config = dict(
    num_hidden_layers=9,
    hidden_size=256,
    n_experts=64,
    experts_per_token=4,
    d_expert=160,
    d_shared_expert=0,
    hidden_act='gelu',
    moe_layers=[1, 2, 3, 4, 5, 6, 7, 8],
    router_score='softmax',
    normalize_top_k=True,
    routed_scale=1.0,
    balance_loss=0.000188,
    balance_bias=True,
    init_std_router=0.00914,
    lr_router=0.000564,
    num_attention_heads=4,
    num_key_value_heads=1,
    head_dim=64,
    vocab_size=12038,
    norm='layernorm',
    norm_place='pre',
    norm_eps=1e-06,
    positions='rope',
    rope_theta=100000.0,
    rope_fraction=1.0,
    qk_norm=False,
    attn_scale=0.125,
    tie_word_embeddings=False,
    parallel_block=True,
    init='uniform',
    init_std_qkv=0.0312,
    init_std_o=0.0,
    init_std_up=0.0312,
    init_std_down=0.0,
    optimizer='adamw',
    learning_rate=0.00101,
    beta1=0.9,
    beta2=0.95,
    weight_decay=0.19,
    lr_head=0.00434,
    max_grad_norm=1.0,
    warmup_steps=237,
    schedule='wsd',
    decay_fraction=0.687,
    decay_shape='linear',
    final_lr_fraction=0.0,
    batch_tokens=[32768, 65536, 98304],
    max_seq_len=512,
    doc_mask=False,
    train_tokens=360900000,
    max_steps=5590,
    dataset='wikipedia_en',
)
Below are experts of layer 4 (counted from 0) of a mixture-of-experts language model. Rows are named router (the router's row for the expert) and show model dimensions 128-255. Each number is 128 + 24 x the weight over its row's rms, rounded and kept within 0 to 255. Numbers have three digits each.
Before each expert's rows: a language model's description of what the expert responds to. This comes from a sample of Wikipedia text that the model never trained on.

# expert 46
What it handles: The after at/over/winning in sports and election prose, section-heading == marks and line breaks, and words like won, major, election.
router:192128116143123151107157160122121168096102142148157121089091108116109088132116175123114153152124139104145140139123135145164120133146129142159164132133140137121129146119112129137109146081088143116137152146143121108182093125149152183088127130141174086127122125119164098140141182096133129077118189155157136119172101160109118125143153149129101123095100125123143107139123120091146116127142

# expert 58
What it handles: Common first names (John, Richard, Mike) and the closing pieces of split surnames, e.g. Godf-rey, MacNam-ara, Monck-ton.
router:081127117135104115096116135128125093123134146123093100117156149127114127109085127124153074163141153149127126147137162131088132095097140118134126167131105151124094124139091116130107118155082142112185125150119103083124106106113082157128139111144146155120102138114127148152145156180163111108109120171112129143125126116177161137092154122152171101125061117119155153147165127110104126117182

# expert 15
What it handles: Word-final pieces in Greek, Cyrillic, Thai and Swedish text, plus some English word endings, such as ς, ka, ы, ulation.
router:112104117166156118082107117094157133155097121124159132095107157127119124161132154121142130159144162132114131113138138089133115138098173089138136170136131104151108140117122110126137099171125097100152134168084096133128121128087134118167119151109107076133150102147111118146115161141136145137142141148112133148122124120090137139123118144114114118137104137086182085084109102083099109072170

# expert 47
What it handles: Nouns and words after in, at, during in set phrases of time and place, such as in order to, on the way, at that time.
router:129138124137128115113150114150112153136105114102126142120132147141159082111140189157142137146120125133133118182158118127144182132162125129121131109154145139121134146111104105159113143089149096158130115128123118120149107105092120161094174090087119156153131068161157105138114130069097126136121156126158119073078159145130160128142065110127126143125134129094108106105092085161131128127103

# expert 48
What it handles: Middle pieces of domains, taxon names and surnames in infoboxes and lists, such as www.somerset-m-d, Ceram-by-cidae, Carr-illo.
router:131132159102121132117123067132109104120128147101090153112143101122141162161151080110153110115108154115144103149112102172094112130122148148166109158112122127159143122118154101160130135152127128101147119114132096129117153117129139136123124091133138128196136151133108151070129110137142114157085122147104100125118111153143148104177141119157170117135153087178107140100115121121151157105093

# expert 1
What it handles: First pieces of words split into subwords, often after quotes, hyphens or parentheses, such as ass(ociated), rom(antic), av(ailable), and year digits.
router:085104129114133111146104129156107120126124129130155139141160123150117154150151150136136146103099124128119123096123146097127127145124157139119119135085171154077142105095142094123113098129151153121123140127163157161140136122157129115148152142149134151100119161142114157101157102157097158148126136088107111116108118083132122090119143084111106129146093150138139134120118087145109121159154

# expert 32
What it handles: Final digits of years and date ranges in tables and lists, plus dashes, hyphens, parentheses and position codes, such as 1970, 2016–17, DF, GK.
router:121142128110100120107110156098137143143133160183111110092103139113132163117085166116114132170141139129101136133137171110147125070132107090137152117157155148110140149110071137138115177152145120100140146151126112080183149158138129144125111134128106078113121109128132159095142137121134102139105095113122115117117119128110120138144141176140170143124122121110137083145144134096135151109140

# expert 21
What it handles: Words inside quoted or listed titles of songs, films, episodes and awards, such as the, as, to, Love, Best.
router:105105088094107136099125139096148134113130117155129098122094092117105158067085123112138128130127135178099148122148169114145148109084108140108171118119133124116112144114096092136153133126137150117115121150127178159159138139116082133126116108145115124120140123102124172113131104150115123095086135097111162162122126123109162136088104156118146131161102152082136118128140139116131131128125

# expert 14
What it handles: Periods ending sentences or initials, decimal points, and the digits after them in measurements and statistics, such as 2.6 km2, J. Nielsen.
router:121097155118128156158145149158103122156110168102135083152129109135158160161154136136152173101174173112161096134124078150124120179127139136106092113126098145101151103152151125087098119126167147103153117143148146157080108104143141102139139108126131125143104114127122168136124110154116121170122112119123112142130125097145060123141157137150127139156125155140109137105132133141134125138139

# expert 31
What it handles: Digits inside years and era markers like BC, CE, A.D., plus capital initial letters beginning proper names after the or of.
router:134123149160113130166160147140091125118161087128103120106136152121160127089141116148182139122146111127172141126127131132133125104115121114158082109116119167130111148144146189111106119153125082138066092123135122130106155171115126116097096149144135173119127069111115115138158116138110127106157142126114098139124173162113126138128098152144094091152168126169096105074165177120129148140091

# expert 34
What it handles: Line breaks and bullets in award nomination lists and film credit infoboxes (Producer, Editor, Best), plus year digits and party names in tables.
router:088144077103099167156142116095130122156134138124141079132085125133094120091106135140113101128144126152093114081169149100150171080077117140131149132094147119110098165149105113133170174117154142134123158126131147128142148142127107117141094153144143130106133127087126134129126161160141111106112101123107119162123121133083154118100142133140166141154130126090112110161134161135161094096144

# expert 50
What it handles: First pieces of place or institution names after of, in, at, from, such as Cal in Calcutta, Ch in Chiapas, D in Dresden.
router:156155167160122117113171087151134105093142149121157156132175136143149118109167138125104100141141119129110178168153108161160128105127087134102103124098122132170126162131076137135126106159178118148095107108126100098097153136141157153091139108138123154135153114169145105141151133058090129112136117133112109070136124088110127112136094151131098165148145097110092137113149125154110126109103

# expert 41
What it handles: First word of a sentence or clause, often after a period or However, such as The, It, This, He, They, According.
router:103173137138113090093052132118120101164134126116091103157117142117120142117145117120161098124164134113109129098079133123081096140135127162128098164121081169101166122146152121161097152127117119149130142140112123156120119109165119098136105158094121158143146113142113182102150116151142115170164146166119114119096125106153132132112132130113140109114140158182151155114114158116150121164118

# expert 45
What it handles: Cells of election results and sports statistics tables, such as hold, gain, Labour, %, JPL, Votes, and pipes.
router:164095131120145155130171151083077135053113130156135190150147135109089091103111158130082170125073123154123130121156130109158154124134108165098140136142126165135135138149150128124110151121078142134113131086145152150170119141154107108136149118131151089119136137114116148135154144125114106135109089124157117165163090152105105108133173140107131178073139104126127117110093101142101131120098

# expert 49
What it handles: Leading digits of sports scores, win–loss records and set scores in tables, e.g. 24–17, 6–7, 1st, plus coordinates.
router:160133154149092151105081140116134132128095185127133112135135116139136156128103149117102141116115153110115122119114109107162109173118145149144171093142125156120147120102094108131117170152148117151087183107186184130127161105165163139113112125139135087113131138146134148146090158131108120113134145103088140145150146106091120102099129142106121167098159134103168124161124096121092137116125